Weights of a small mixture-of-experts language model, trained from scratch on English Wikipedia.
Size: 8 layers, width 320, vocabulary 8192, 49.9M parameters.
Experts: 24 experts in each of 8 layers, 4 picks a token.
Training: a variant of Muon for the experts, 764M tokens, 4003 steps.
Below are experts of layer 3 (counted from 0) of a mixture-of-experts language model. Rows are named router (the router's row for the expert), gate (a neuron's input weights, with its number), up (a neuron's input weights, with its number), down (a neuron's output weights, with its number) and show model dimensions 0-159. Each number is 128 + 24 x the weight over its row's rms, rounded and kept within 0 to 255. Numbers have three digits each.
Before each expert's rows: "comes before" lists some tokens at least twice as common just after its tokens as in all text; "comes after" lists some tokens at least twice as common just before its tokens as in all text. This comes from a sample of Wikipedia text that the model never trained on. Tokens count by the router's weight.

# expert 18
comes before: " | ", " |", ".", ")", " (", ","
comes after: " | ", "2", "1", ".", "–", "| "
router:152143106152134075120124148120118144136158181148102153116148117141116159138107174087157148103113116108139111080117128079163140155100127099103170140143150171124127104138122130118141118107129074133127112093092098111170151150135168112106111132102188121130095121126142132104124159080120104144122134098143138177120132144120132116113093132147166120117161145110142126146109162154095133126117128128156169115076143128098166132132121125136129127092141110125129123158136157118120116133164131
gate2:160154154162140127152153119113156116155125147150144130115154084124086108121109197109128105113110162148164111130116161135158126142137125132109176160145103122169151150131131149112138103117147168159131136188101136119123092119147120114149198110142119125129130122150109141155114128109150124135184133102092107139140110137126142130142127090156119107139133147129101106147120126123115086113099146096129155109145086141130161120107162109123167114136100145139115145096139140110139119127123143
up2:080117110127125085146147171115133125101107139097085143128138161102138080086150127124163125126142155126131148104143134146116134099149124134150092148092150090118104120165123128197085137146121124096121134117144131132132128118099137100152082126121115142111143105120154126162134083115144108122149147087149122118125137134151134110120119143162130107117102114139109148130156103140129133121103161133137132139173171093146106109132129102100117155108133159131179087120139126164145130142158106
down2:124129122135121147161134121149149103123128167160109141116114124130154103143125160115146143125147168133089134111146162092130167109133101120084108108093108105148130126116157093117089123136123160154123128142142153092149144144145095138170127110129132160125182067118105134105170144098155164083138143094120131117173122126127133146140143079091106136143118182159103142134101160122133153158136139144133146157152093110147185145133138102140154149163093151123160131106152140081132118146125117
gate3:096124154129110178122121156149093097137134105123108129143110155133116113125145194118080107137116167102100102121180102133116157118195121150116119116139087120126102074126115144087157098080068110147174144127188144129125173103183116129144102151126169123126140128100148093160103149100130177109149121125125107133144136079124066122121128116120098117139105105154092105189116137113108084114121150127121128125154147151133110149144103127180133108152122099139146120124152111133170146135112160
up3:144091122105115127103128159157149145164186095090086127102168134111152116093066154155117093089102115105102123095153128130181115119136092135093146094170120143133110125181156178116151102118092076124157132143140142097157146181117157121132114142106110099146165130096115106188129144061112152086129138130131146138121126106138136124147107142131173100136150138109105101198113157147123150113112136082126164128143139103127132136086126126149112161141095109165133127107122116145121132135126130
down3:140125147129164117142095140123099114195148157101151131138109155112114122146148120150139135129087090137156113129079078101092159116131138167155137131106132139087144131112131100146118133137150110115093126134068130104126153139104092109095113130133146171113119153128173131145115096133111077135127132104110086132144137130148141126151160111130156116134106089158144099127121137142072090137124157129125122077147167176102100120134121123133106143116146134080140098132104150097135142135171151
gate4:141120118144091160135140125126109118133138141126201094138133118090149107140154169123112179110120048115126142129119136192119125136149134143143134112119107115103142164143116112122138116167161151144142176134150129120138139117099162116126180146121113151140107129164116143192159118152143116144160140135122129081099162096162131144082094134093109136138158130146112124139122120108143142122128145139124144160183094147160122134112121131136101121107148124140155138130105100149171116102153138
up4:113086096107089141121164148109112125110133140129099125139133130124123137086179133155145139120126092128113140089164122164145158124133131147112142148110147144110141137138119151160173168154097127111161134131165135144089146144109143145122164131130100098124106116128161140137132115136119095102124141127114149096111176084104164123053091133095143177161151080123075087177094121159135164125079149147151116139105123133134102098081114135120129105134151103127125121140136096154125122105125105
down4:154172119104121091151133119136117114139104085120173164125152140092151103110133124079125184143126096091156130120113144108163121146117156107139116127105185105152154181144131094119172096154143089181199120130130109112118159120113154114125154116127103104138158133122102134131144165140108165129174168106093157098126134115137153122120092110183126142099128103158150107149122089132157139147086164113114123170166150122144176176097115139109116150116141091155168119134128119136120164139118135
gate5:133126110086118091122105084147119145141088149141105126149144138152143105128105116112155132139133117148130115201137133117136078128168149124122119164088142168138122136105141143123099085109156121153146106148128163110157124153107154128111119162156138125078147157150108072135135119156166166150159143151145138166124130135126104150101057176116114129109135112118155124192145124147117063146149128107098150135118169157125134129109156094105097102134114120115095095137181142090098147174091103
up5:097104102068115096133104065125124131142111145125118128144137158161151106122107101128138152134165110133125098191125122122148098139169145126138111140082131140139103128104156126119097095104150120157164106136114190114122161125094145125120136168160146138090136150147115072108156139157145146162145114135150105173101147111125116169062087130098144123088112116104154114159149113159128078117152110103095131109077176143168111121120152080104082104145129119111078105128170146083099156189119098
down5:127075099106122097121124072135142117127121110134081097132102196124114112108115117099139126101154136099144136116150128118099137123130104106149100137118130126118132140166088131142143129112081143152135107094137217139150148125140122110173145156145141107146136097148175164092185108086090094149096083057106100154115125075132090153109138114100122149138140087128116114109113148152090115158144130144116128117145161121132136148110149149124120136137155103110142160069102118145105124150099064
gate6:115146107115102118120113118115129159148150125118130146117126131083130098142132120130159121157114098108151125129119149174176126148126114186161124102128106131152158123108092138161117133126093132149059141125153157180141136114114128147131119144125132116108111084129126074137127132136118147104144101132132129129127092084144098150073112083112105156113162121123155112175144134139121098137084094150106164153109146134115145114136174105174107136126100108141140099149105181169136101142155144
up6:138159157110154133127126132107131089113159165119143121154147112158130127142122090126120165092157084116143140148125098091104129178139161114143130127163130110092104124166179095127113138113147126136137106103136126080133165144145169130099132174108112138175131154133086153125126132128096088127129145125132142191080116098113118115134118111110138138141140157125113101136142142093063146072167135136138098086132149134126137125159140143102127148118132196149148118165107116095073113128172129
down6:129111133121090110118149117137117123125130156140157098100101159140151110142128155093160119147161148139149116081113154146145097140091129095152153083132131157130094150084114126111100106128136139127154142123161107158148133120156109108156110110147121143146067119141142142119140114102151092145141126160141153121125112148148120088121167174147113130114129136152145121149084152142149211148127111114135150115126120147153128139147160100094133099129138105099153146109176106116139148112127158
gate7:132108132134135142131137134110142153143145146108119161109090166103124116125125111140147088127119127119123107105123158145130107125098139111125120136160148135152094151156140119119129102138121116128140143152114151143132107169115106118142136092134117151123179110096132121100123096122066149119106147124148116154120140151089155167135145158114146102117129110122158129137138099120105138111086126081136172094152157127115153143132128129118123176178091121133153148139116114109089110123139112
up7:134126137156137144131165132107135118162167168098092171110118156102149127102124085121164105130100162107125143115115158144156111136113133131104112152154120136122085163173142115115136125102102109135144136176127158152151109156128118142119149112135115119137118149121132095083110100135069138133104174089129139134114119146104130128144112161100159125114117093104151114164142086125104125110098117082106137104182162076082173156133113134145118177136090123132126111163126129119109137132112100
down7:132134116127122137124079179131127104119123110151142100197128133132130116142120141134144142087178084114142171081126088110103136114170130139131172123100113120133132100089123141109103125145147111091095159127141088134136143187114110088135102142166135173119101116129129122138160148118138119152145126127149121119142150112217166132151117113099144092191131110163135130140112132176097136130160178182143119165114124121152112094125153120139094116081151130099140125143165123123144151138126176
gate8:170090132120143104180154123106077133125140100120159159136108138129059152123203093143145137162107124121098109116136129127159156113143167129144149112148166128090111143136132149125130116129131124118129134120097091099119149135131121139103105113101113191115128094130121136106105137114135173132144139085140126124110102144124079100146133113177134153138112142120146155138104126116115145089095147122103104104083128117119153087135123175148119114119121174134131124148110150178068108113150094
up8:107140088140103145093141128123100168144149123119115119132148133147132137116113126143100153138166147169145136161108161118119150157124094178110123152161110126146097114105125115108060138147186091125128135106153143118104103147108115108136133154107109153108126084126140120150122132120130112153132120145159137069096143123149136125126088132118158118118097158154165116149105166150124118128104105177141138160129144156149086126110126106126132172116183174147155124092111126130141135145164110
down8:142134106100111141165161110067131130107123164139156122157078119107112105141137134083090131135148146097115118108098107153084137102142155121131132179143157129132113161160157114173127122141115158131136138133104110117141129135114111114113141066107104139113141147120137183101139149178172142109128143134112162115086129124106143113123163131139128141116106125138100168118144146103142151123116141068074124145101111116115180150140154134151140134121126143140093086140128120050117130133094106
gate9:143141115157158093093119148112111090111141093143156095113121142098131170107066151126160113184157101105164151103121138156140090150147106140145127140109115116114109153104135122139130114136129157108118155131134148095125105090094114094139151088151108156126119136144101137095127127125147158136083128154138143137144142174151140119152135094114114092153140129107119129043086102157124099112109155172130097145098132170120076086150106134167130113155133134133133143133143159195187141110172136
up9:170087115115121156149119091159131127127134139096142103148094133160142148169139164153113144120124151110106131121108159129147117106173142119159112099105094144122134107156114144146105148094080132112151112115173107137167155128177134150091158134119096118133113151105123113116162125134084133102142140110142112117085142101147098126121152105112086147121135112164123117066133119115146178152103113139146110141121143163146107171179157110149123079114146127120104087082055106114198134152126116
down9:140164150132137109077132110117142163138157161158150172086124140075097101118077171132153116135137128123119151155144137112121121125148072119141132143119145153135093205096148166147138107145131099077107141137132182096108087118083105166170128120135132139077137153147085148154108117124123140118098095139160157127152156142128123143134133140120118144143067121142122150122114157132167049147115139137137089111126126148155126105118092156097111138121121148116136113186114137156137162096097124
gate10:073175162121101134127129131097125128142178111117127151105118135133101127152163149101112142112117154154114133105121124125128164117116126131070123119134105102168130062093139156107137104160170110107129113117128162127149068172082105086135160069157117151112178142131169159121153086126138154144123133137092119130106149124099145153119171149103118118160137120113160134143180122078093091104114137129146144127138120119146111136122108146146194105119150151101115165132071106150140110146124134
up10:114174131099104160145153098120089144117145155178139177109130114128097121146138133141169150148120133126112098104103104088127135133136087078152149144142152099115122094142158152122104118154101099118153127118100141108146151126118120122097098099149119100140160136114143128114132093143148138109134139131110135129090134130100110071144096113112180118115149112101139116156121159112128108131081115155150179141116155148090079148156129137089166105099147125153149122130090119106132094149117133
down10:110141079150137096115116149113097110136130110098141126149124181097117127138105121126144070121085102173155115140170105166133139133142139098140097138084124118150101135133102119136141100135092093152102138119144131173163150121141100085136126130107101132149079104121111158129135161110108107144122108118169158152131128096131118132139133129124095104125137146109117089125180086101112107143162137111126105122167117164151125152129137131115111151144145110148163121135147167156136100127130105

# expert 17
comes before: "-", "| ", "|", "- ", "The", "2"
comes after: "\n", " |", ")", "\n\n", " |  |", "."
router:163109102113120160147116103154122162136183152126161160159152132086086129083125118170141130130114104152143141155145098157175141131124142119093105136107113096099134124149146114119134148120188115160107142153144143111102129122129116138140125132115123151106137110113128099181119147105157099083124115114114128107122113097157110126115114106104113115116085107150168163107090124145116091167094130143152148097163111140115106140158124093122127156149112139127146131109087138124097103120096133
gate2:126105096123154138111117142171132154175138135125081153137140152160094163117154119117110080103143162179121098143154156102120117153133068145173093138149104140168157110097158171112107114154101178142085120136081127108103113086125138106126135109109173141114090159095101136128085157096160140151172118121136156107108116168094120117170166132145156156102123112110105114112168105144116089135089134094123147135121099126100148125142136178185136109104138132173101109105162118164160157091147143
up2:147145115144161151123129120174120152125145125147115135161150140146091122111124164109136114126099143141106112108151123128120142151105072122157076085154096160134102140155133122081126155135114138152125116104099127092123103091103126145153170131143106167157109164098118146149097122120148122135150098159147152159118158131105154128159135139166164117124153136131139123115117130143106131164124123151089163126160148118123158090135115187152147126144129141146148188111167122127118176096154109
down2:129142124117097114160105124142077143136137128131148138107146164129127111077111152106143124152115116136092123142126135154094149120145129168106133110157051109123138128130163120126139129153169128172134078138168102138118158122115098165100155142139124147096111117148133129131112111139132106086137127145150152145081117140144153121164115128113095131108136114163129093123093120132125135081113130121119186151123125115132141124103125084189106150144149157095116155130105161150141166108151167
gate3:139144118125110132107119137136155139151100091117125114096115081110122132128108146105139165122142198136130144146108082133128148153129124138135178146128141116107108112123111105127108106128058163113132109112128122149147094106141095117134118096120167131163145113147082126141148161164129103117070095106135127143079148166083086150119118126154106167119101118136139132154101134130155126091127104115197137131129147129125162176146127111136139140144123100145149117110114131130118170157133145
up3:106141144147133148167119101135126154147179114158177149148083104128124151156103143117107130101162168105139127132123085138145091121090148157153148097139084112159136151109101142135140144151111149116149099158159147142125111154106146195143102157140143151111159123173127148120152108087151169114145110172143159140080135137122114153113145150132114145114150112096143147101116089150115109149117158099136133143081099173105128164153109092099140117125108137144105144124116153111158135147131087
down3:117147115112163092142139149108141150172132125161130145130126109142107155056135102118132076142173120111173168143125149108110147139122167103125105111151139140109105100141175139137170149106142141093116107167164124137167114129126129166113150151120099111122153154138191097121087085139164138122111122167151127122135138158174135139121134109150138158167122145152115112087122131131122143171154162111122187139124125144102112153139091128157101124118116133137134143110146145169137134119139086
gate4:136109092144162128074153092153143098130129142147099106138136145161130125145135092155184132090144140086179129141148168145135130118143123139130123154125146114139132078101144126122130091153146088126145140128101113156088123144141080113088106129110117128110134099120104094108119148143101093117161121162146108133142152120131127134124137118146142130171139154129175157137106131106084113124094194085111122103112142112134120121124123113167113124153167133149063131109132095167148101152122136
up4:126144147118111151168145145141116156136124156129166157114098124114119134126060116097125134145124132156120095155125095152095112163065107113094155166131114161110101137159130172103126138080124169122083132121162145141155120090144120129172097111121169149116137117150116120111136166127125142122108085103125136107086179165129161119087148129117122118115119106161138111137174139155115144120124109159147166130183180157139140135172122141100125175109116116135155135136135158093118150183155088
down4:144149125099112112102143105110089093125129099169110102152157123135161120094141136101138142114092136112120144094148105120119103175090085160112128126128120184139163083203122130162113113137102101181116144137129150102116142143136178131101107106094083110103120133133127122107163142134124146128117158149152140126129114082127108118137117104111120113136106132138143136107132150137166095123132083115156127125119098129088132147141055116123129113163126114142127179136146150106117100106123120
gate5:106107104175119144133131164153154137133095140119133154088156130134126164105153171122146164162134178129125118081159159143136128113120126098160123130106136140124157121167110136133131137141097098077147134118162101132165133114116125143131165130109171168191158124105088125134143118122148156115108121133143127113136117118138118132115148104206130102141071194122116158173136119095146199141129094121175133153112111123137144118089119172155146117097138146129142141131088136107097146121114126
up5:079158125158117159110132102157112135140137114119172148122159163133172104132213148069142119131128093146161077118137166199157120123137118121138128156132137122132113133176108094087148110141056101113133090146074136127159064107147126106124167103104158148131155143160073122131130117161129159130178076116124125135088157092109155107135109103108115116131110150146122099085136105107128112147122090158114124124144135135103111117151171180108112126102127123096124127147096114170109128117144108
down5:086136133124104163091159077118151124130146136118145126097151094140127125152136122145126093157163120136129110166112137115123100138095123131124136113124086110139134157108128100113124135069121116151131137098101168099112137115155127157134072166096155154112138119115175138116113133111156134129137174156139148136109157153142181162135120177094110160085126145139134085135143095134119133150127166128112117134162157130123120151174146131171115141131062104120108167107108148160139090133109115
gate6:116106057113153131139181154167112088119137094163157147136128157101115153172189108156111065134144100119091124162141173163138115140134113154138122119101148131116159101129064128178092089126152149137140141105180111098150092151130108111153108122167115124115084125095135120112117164163142086166081156110137140140148143118120089165140152117124120133149158126132090159112140115072177121143072135114131125142138111123108049109127112113151110140124119152126115086152117105102127090147110141
up6:125158101152151191139171105188171126113131173131086165091139134127078137157118133111138122163150094131130132153145114155127096135090145043120115151114112147103100115124139152109155106081156170125166135107148112104118126100136168146163142101096118132152107116136142155105161107138120128109116147086127138135134139141128161120088185144097137153130122123134083139116112149094144125121103167111140129122135142149094162153125109115158103164076136128093151134089168131104107115123144144
down6:084178109117146127115121161171103143098138074134115159136138141145118117155136140148131079131113103106105110149163162153103156151178139150196157124116102116113142149127115144160130129104111114102130128089138133098134108143062126137094141140141156139145103120092149112155127139121110147088124120146122095144095094112136173150144149114143136158119121150124100140116098140120112124156128136112136110149110097120131126148148101145176117155108149137165147112129155164118121080131123104
gate7:157127085162121122121126088139159097122207126139149160134142135146133157140112113140144146111121099096120151076157113127126121142154142081168131105080136123127088069134122103110134067143151066114126146125136173126147135145164113142115080117127125128108095158099160101132153094113170148101121102101095107127127119132109045132108173113141149159096139146081151137130121123118124164129122138143123092093112144107112136165133129093106122157150127140128100104132120126117107123126153108
up7:144089135134117137157148122145117185125049135130132112078113130112139112109098148093126126145159110137122099114127092112126140146138095170115134147172137115154139162102131148147154183094107145136126126114109135131147116093104157153137171134130128128148177119158092129130108167115092116162129184173142171170131129117142169125140060123119129113120114115123084146165097130155114117164168136145124163147164122182114168098139145160152128095117097125136135145120115113112156128138078123
down7:114125108120146097149148138122123106162144196109118132097118116147158156106155175159130152137143054131178108081150167156147125104094125140143119104139114101090121123117129105167127096124139135128063097169116101135096096105092148142101118138131128172163195143138116113143145147169123067136157171143113150158102133096124091117080142114121124114174121136146113131116127152137158110107134106076113107118150155119150091118142099137121135116156123127134140139154131135118091107123137125
gate8:145163097108128127119138121157172140159147091153088119156133126167105118153117121128123150125123144113150111085113141082159111096127122142122139101134166146173141117131127157158120111090129151103144107111146105135120126133053107116129152098098089103133138097113076116154146107108111121117143128159115076145125175179112105127117131150106125115155152120139143100122097098157143182138088133161101184109129148083150108113121113113092155141143195124124097139163118113143127136138150128
up8:129170137141141140134104142079128146113105103086109156119100151126097078127120131108154055145123141153185106158105093130102151127125094128122127127168094125138121166121120089134100073151145147121083125130090105144126120143154140138119132170141121119131121104159132137142169106122158160146148127098129191094133109093095114070133166128097075130124141120095125112166168132165102104144147132111139112135092139177098126132126138147136160075106130135151152134133113127118129143135143150
down8:148116084126095146119113102116162139117114084174129121087132145115136117168119084154098155137132129116111119085124101138132154131176149133116112117177152160072174138154159140098148144109150146159130135141148143161128159129126127096117130083110119148140124127108106134147154087150127128167120128162163127156130149156147120141111118151149138129134106144161158119128129130119098147114091124169098144111129130097198129110091132109112127158150147082123140153148160126129124097119149139
gate9:138098157151097111127133135109155164145158168123091160114135120122114135143175113129122127124125145110113129165105138132134130111117131136104164163122099124179099149086113141120153141137091144126120172121078140150108128098084061121132123130166143097127162121152106101142125080134114154096132124141129136136135155134138126088155102146184114148131112094101110149135151140120113101166146110150154140109092097127160127183170100091133101123127150170140092178114114106104176078147132114
up9:145114118106140175139133140164108092125144117094120142153133106138154114158064138128145158117110087117138113104132116125153091119106117118137159098162122146151090164131143135126086100116159148109138131159162121107152128142161154135140148165121136134096104126114143156168133116079146119146104131152108173132093110144153125139097103172116131133100116101082151145107107101127109125091162103133126137093142097149123141133137099119120110155105117118114136077121142130100138148135121134
down9:149174157135105154090112109146099127151096150155166120091137155131179133103150130122132134132102132120090114129142133177118136142133111098136159120111136127122148168137127117082078105194125115148112091133159113161119139139139163106136129085143102134124154132110119108107136166119175143093141082106137120129165113121084135094152133163137145115106095123196082159115104124104122120124069138100114121153150135129170155158150127116137127120129148112141148158159153096139142123123128142
gate10:108136102097106124142128110122138136121092139152118172115140092110153134191121128111109107102105123159141143114152126140129149133124144098110159132156138155129107083147129113114145118126120138092095111115134127112120102127142154135166139135092144127127073121122090131138142175135108069149130116148138095144151150120173168095152132130131173127143163149110169129185113126099162130161128153142118138168160143164115095099132116106144132139084122137188158133126204148114112125166120128
up10:171110118106125122110093112128141110178118108078146126146124102138119135074162133108144148130142169140133124154072115144155123155143111088142094118169111128134090187119135152111134104125076139128115166156126136124097126129125097122136152124158098153105153117147111113146164062130124172105106099155149162119040116160126122124132074114105096143113131136148141175094111140125107130092109099196126091119129118136139124147108142117104127127152130096121122132136091080143109131125090140
down10:098126127134122088140085158105099107129155094130127113137145093120104161131094100149147139135118142081095135150118200137122078135136148111139127128129146109178166123118124131097147112133136111143156133110136121093132117121137147120133107114114153151109135103160160095122107113148112128116080135124124090084161130131122101127131106103093068134095119121162130137104117158110131156105153112152149156119100152142108123130082096157070131130112110121102129155137126123154112091075147134

# expert 23
comes before: " | ", ".", "–", " |", ")", ", "
comes after: "1", " | ", "2", " ", "| ", "–"
router:131072103123112112165101141126123137141142104123140175192120092144120105117145118126156184080099137102104132123138138114158138112111138112151131106109104086118135134110112188152146124114144095133144127093145116111131133100130140144151078137112149133090083092137178122128111164102099134137096116129179141100079160135105126167127120100141117097137110135130147133086148104129095142126171111135144120100126116136108148125136124144152101113101155143136107090162117163151170124152160149
gate2:116157130158127123142169135167147105101157104122101094120104109113138118102115094151114131126122147135165119161102157167086123096114122107114110166143140176107137151161118173083146116192100148130173139144127056125110120137065100081141104122155144156134136119097138136167137113141125084115142096165151165083121145150136135161128118149130087124118137104142120088166141121142147160102086117128148101106125087087083142096121127193142114124094156131111092143110152121140168169063089149
up2:132118133111131121125101140139122151175101144123134152113113165148177151149139155110126142124116113138151164129140122111125121175123157130133154127113057118138090135096134081135093148072158166153092046158091165143129144113103160128164139119132080089130122124175136156078093122130115119133105137129131105141137103123104127134135118141107166123138105108091173173098134076128094090136130136155141167146122156149143140148145111123137124154156135126105129100090165135057146144151141132
down2:137160118111139139120128091118118137140118143139132136112127142124181135154080121114168117157134083145143179071119115148161088118140176154091155139109092138111079098094147125129144111077146155154091122163106158108125135120102126160137154106126092109125129104144112109117126116115160134163117097167119085135154155144091104111149144147147135109098152126082139140112166128107088115175131165134132141102154092156148166097083124180124153101111126106107105115128121142093127158132151131
gate3:139114192160118154141103155138101054123085135118164110097144138103098117141128125121104075125162138113122143138108142144140113111123151107131116187141121134122125132124124082106153125151121208130141157138147103135117121133149127136161175095108119152127151150153123087145165137133144095108109091153090142094153118135075073113139144118132131099165135152107128129115090109127140125123138137121143092156171117115145102099127100104158130097147074135087164149166187125159135135133082109
up3:123101181153108136143110138125128074100103131121116104131144117120104160125135116088134110132125171109118135137077155100158129111136182116134137134113150133155126177124133115105133149155115154114136187145131101103124123123141141154113152101109149166159120129141135117122137133123113094105130094124144146118175064159108119101142138089093153147143133155129100152107112113117161136144099152119136096117137105121119106137133118139150163125121100110077120154118202099192150134101101116
down3:133101092082094138097144163179129144145163116115132111176110142121072151157122137120145127125106139090143148125137152148137131112123124122144142109164081098135113129123077164072137135094138110072154133161117121152162185136133176112151122130118113141115152087103169188130119111102112134116155098152185127123142158129158103151145095112122119089096080128141081091086195102167124160140126101119100094126128113130109130152144156138116077137163140124080121108144109137163109152095159122
gate4:123105093147120136132127108174116139170132146110095142118176128134147199102100166175103148140137124134147104083112149111174133151113151141113125108149122094136135111112119129115143134111091141110111105168132110147142058116120130123137128191125077091151136131162129122112124142122121114121163111155102107154141110139124126110111122134126123122115149124154113118106109122105153121125098159102106118120112122161089167094111128169135161143132083121150101166144156086106160157124135187
up4:117170087105124131124165151124121155102081141162113120133144152145131131129115147099193144129122115102122148139128105117133134121085144104160142122120138073133142143174089127160063153140141122156096092106136106144128159172121102089154130085138157133133124131071095138103129111119131127158129179128129119137117115155110106111107168137128149115104155115169136142179199123161110159102143110141105157135131145186117127077125189098130092131107127138155139172131077130081094115089108099
down4:140143153135108096115129156104083115102138139102113095166110167107123125144107120167127102149141084099126162125125106144122094144119142094134168134114169089124113117183109126140155116133139136112133106153153113115144151137115131146116084146087153124113146118112149142076115116118150102144114127144089098099131107178120109166123127102138129108117157138109134151104120141068082118126158133135137147141109100115187064154111108144151086088140101156136119118153173147153167165123124077
gate5:131098188130087106072092162128090099065141099108120172140139118122132128104134174138122094134148161161122111133125110178146175164099155115157159112136112133187119092087107144150155153127100145153131162127133131128101133144184128148130122109138168166140096137145114098141105136118132144143136122142134162079118114101140090161088161164132121145158113138119145153156116117133140129122098114078161156138089125170174110104135145139156090159125131109092127146100147113094126112141161156
up5:123119094098115172133097119095129109162167122167144081124148178126108104133142083119163133138116138124163120146126120153130127143183137114152155147136100160149097114098131131123148159138092093104122121130135089113114149128119119150159141122123176107101119100129115160124154147136112144163094142141111117072148102117130145112135129114120139096144108114146132116130105151174089127128120146147120095067082127125169127093137108135112115079121097125131088152131120146190149093136117132
down5:165124082107153134100143103102132130132143153137126141086160114149124120101151112143130165131178123108132110110176152095118085109182103134099120073123122118156128133140139156114151108127107109125139155121114110099146141125121108151153140100147114139158118112112151116124096115083132093116122126114139099091083083138120152161153119092117130110135134170158136105089095139081131157154159082138123101107153129124098106176080158138142121131135098141089103116106093097123152130161116090
gate6:119138099156141132111095128181122166156106136128091128111100117126134169122103128146119113137151147152148104113157130133191138162122162109106097159138110137146114147115151116170137155125122086122083117120117120113136071152059161151093154128105109100116115142178122118174126141126133146109141123130107104190125149127125154158115130162095136115108144141108122152108087125104150110108107153101088146059133113135095158112118136123150154153155105086121080112122136130099116159160115120
up6:097101096139120139113129137128118168102167121140156164113125155103147128131117137141139157113087100067126131096149166130120139117172076094122102120102155125165179113110143140122153149085131109165161128118172125146130037125148096131160103157117115113160116132126157135125148146170117116113123154112082128109155165117121100127133114066112125132163126115176110090158143130121125131148116132146119103102140158141150133123141110143136149077156123152107142112170096112085150116108117132
down6:106147112093130133143155154112121080108164153092138116161136125080089135122132107155150143159120144156121152151122127162136130126120134138129155097110127153123132098158126132098124087143132161132143102119107133146146145124138129100133110109138122177132128124118187166085146111105134138134117177124114127082148119113088085100172182130135150115132115113137127126167123090125110108145143107112124089161126136142102149099153113141090127131107091160088154161130128122147131119133153167
gate7:109121118169108130138119129122116100121130146141137156143113154125112162115161112125097131134149119102127152117167127122088118187138120153145112165145129158125124131127157152136106138118154137122119098116121135112184142124108158135153112094116116085123096162121141128179150138136155148161113105160117116107119108160117066099162157127101146086157139124153143139121104115123138191098144096176109127181156202109125118103136161137155163069147155148129149186149148117164095080103102114
up7:110115122192093165116126119113135138168144092147129138155099158129137163128163108157128126104115135089117125127114108096149100140117136149150127159142156135147156145101170126139114137121143124087110110136133115128157118142114142139171104098112105150136078099119119108123144076147114151129155063175131131116099110130087066139139102131046146093133120135136119131080132115094152175146134117134173093159147165133099155129142127167126120114126152121099103147140133153151107134100123133
down7:097093101125091124137134157117151110176140101133122167133088141119131140123152105096178108162107159084089156104113131127159099065110111145117137120092141116158076121110109138102139118154156122160148139143148084100167133135121117116137122147090084105113112130122148164149136124147159112103147149102147119114121127093131109164102117131165097124075110170173147107107149155093132127148158109119137126119114088129133167140167143142157103144146120131134099107071107155148158157127154136
gate8:127100122094162084149119128095150106061164151102145160089110186112142141119141107154097124107117132144151121133115134097167174129125128135098142103145143180132106094134084144126111150191134127104096157135133100128138153146132110130174096136138133153124133120122175136138149110102130155148100118130117154094150113110171141178174159130142130100161108146154076135140109142139108083102118075078098117107114120135197106092138146098118127139134114128147142071154124106127099162114130132
up8:120126108140109144142106162153145151212157141136112125155107109123103136096119118112101119181087122106165116149130146173090116106124171139104127156127125126129175169147143128133180116114121160128180155146151130135087095118126121159126152154155163111115114186112141104175097113077119154109129141118092111136144129165102133094132143171129153123126190122092121150159108102134099178118128139152170125156132154115098128131100112129170168127149130157120166157122116151122125130144124132
down8:125153123131141107151135133130143111133144158123129109100120051139100102128124125144085146117107174154161145162095110122088124097132107157114103159082171140120139117167137104120109100114121154095110122071087099127116129126100126146104121128172154123092144097130176095088172103137116120098116135172119152126154167117135176142131126123136148138100085130147152128134109137149185144148128124098152073104100088116126142116169140131119117101092137119128141084091125098125124114121138141
gate9:125135122120157141095122115115156141096129076113139090115108119111098145151124143165116120139138145118153110115134101137129099173081106142125132179140116123098140116096120137113142141087092144111067127160101111097106150133106132115124151155150094156159151123120140106128146145140124119141104112150108124098153116163172117139143135145086167117131133175122125151100122124115101131144134164141149121127089142095126132110131150130150128136135091108141082127124115115106104076131146122
up9:123078115128115096154080149114125100111140140153107123117125146130122169174160131107117122153117106122136149120174127145134063108091143151182123124105118172107114166088150103160136097138096121169136127106137125144155103160126139071124128122096122106164107129138093085135117131204118121121132145110129114152128117144161145147092128157124109165155126124086118152181146134145126132120154132144139126122165133104141115092156105152148131193093106112148113105154124129123101123120113144
down9:156125155192090034130133116114142135141142144141143125132127118136170157103121113160154124105123130128115121124083141106161115108103130148158138118142139162131143132126130125166126144139152129140132158142142157124142121112123149151111098142137148175121108082112135128112160131105146126157091125089113163143104102121126147106147162142136111124103094106123168139144102137113111107137137094131147157138088146128113133137141113171124110143139171135095123149100116175106133175103109106
gate10:136116127123144118077103136123154112102096124131089093117158118121155137112149148118109140118129094167104112128081136107142116098162108137102105122155142140078132128166131113131135122152118110128135115076123164137125156124144086085109130133100144083118167159115121116124147187161113153132098128117153115116149156122119128145119128099121103103160153140118111120090127114153110095105176067115083149103092133131151125110104140146136139107129155108068134105133143086146168123124101119
up10:081132103120136146139140142146119118115124130129111155135127111141123155124092103138117092137138106099114178104131166112132092122081144156170140081073110161122128125089128114117125151116154105149144108130149139136145149172084143130137118117175128107123107112077143130161128143089141084166119131141096128187164099120160064121138126135111110135117130124125119176134141099112158133123116136140132103136142136146113135122097123130138149133115116174097117149161123093135083145084110171
down10:137149160124080137103092110126133112124091081104123130142110133125127112133147148145145095122098167152182100121169105137107111130129126098133096122113143115110170098167141160134153116159126082125115114144118157145127169170162117135142143178145131108111120106192144129128147129134147128109185138151120157120132089096121123120140144143155091119118109097124152119127122124143129132144142158161133137059126157132075110108115157129084150157161142087093130117159176132082104111099084148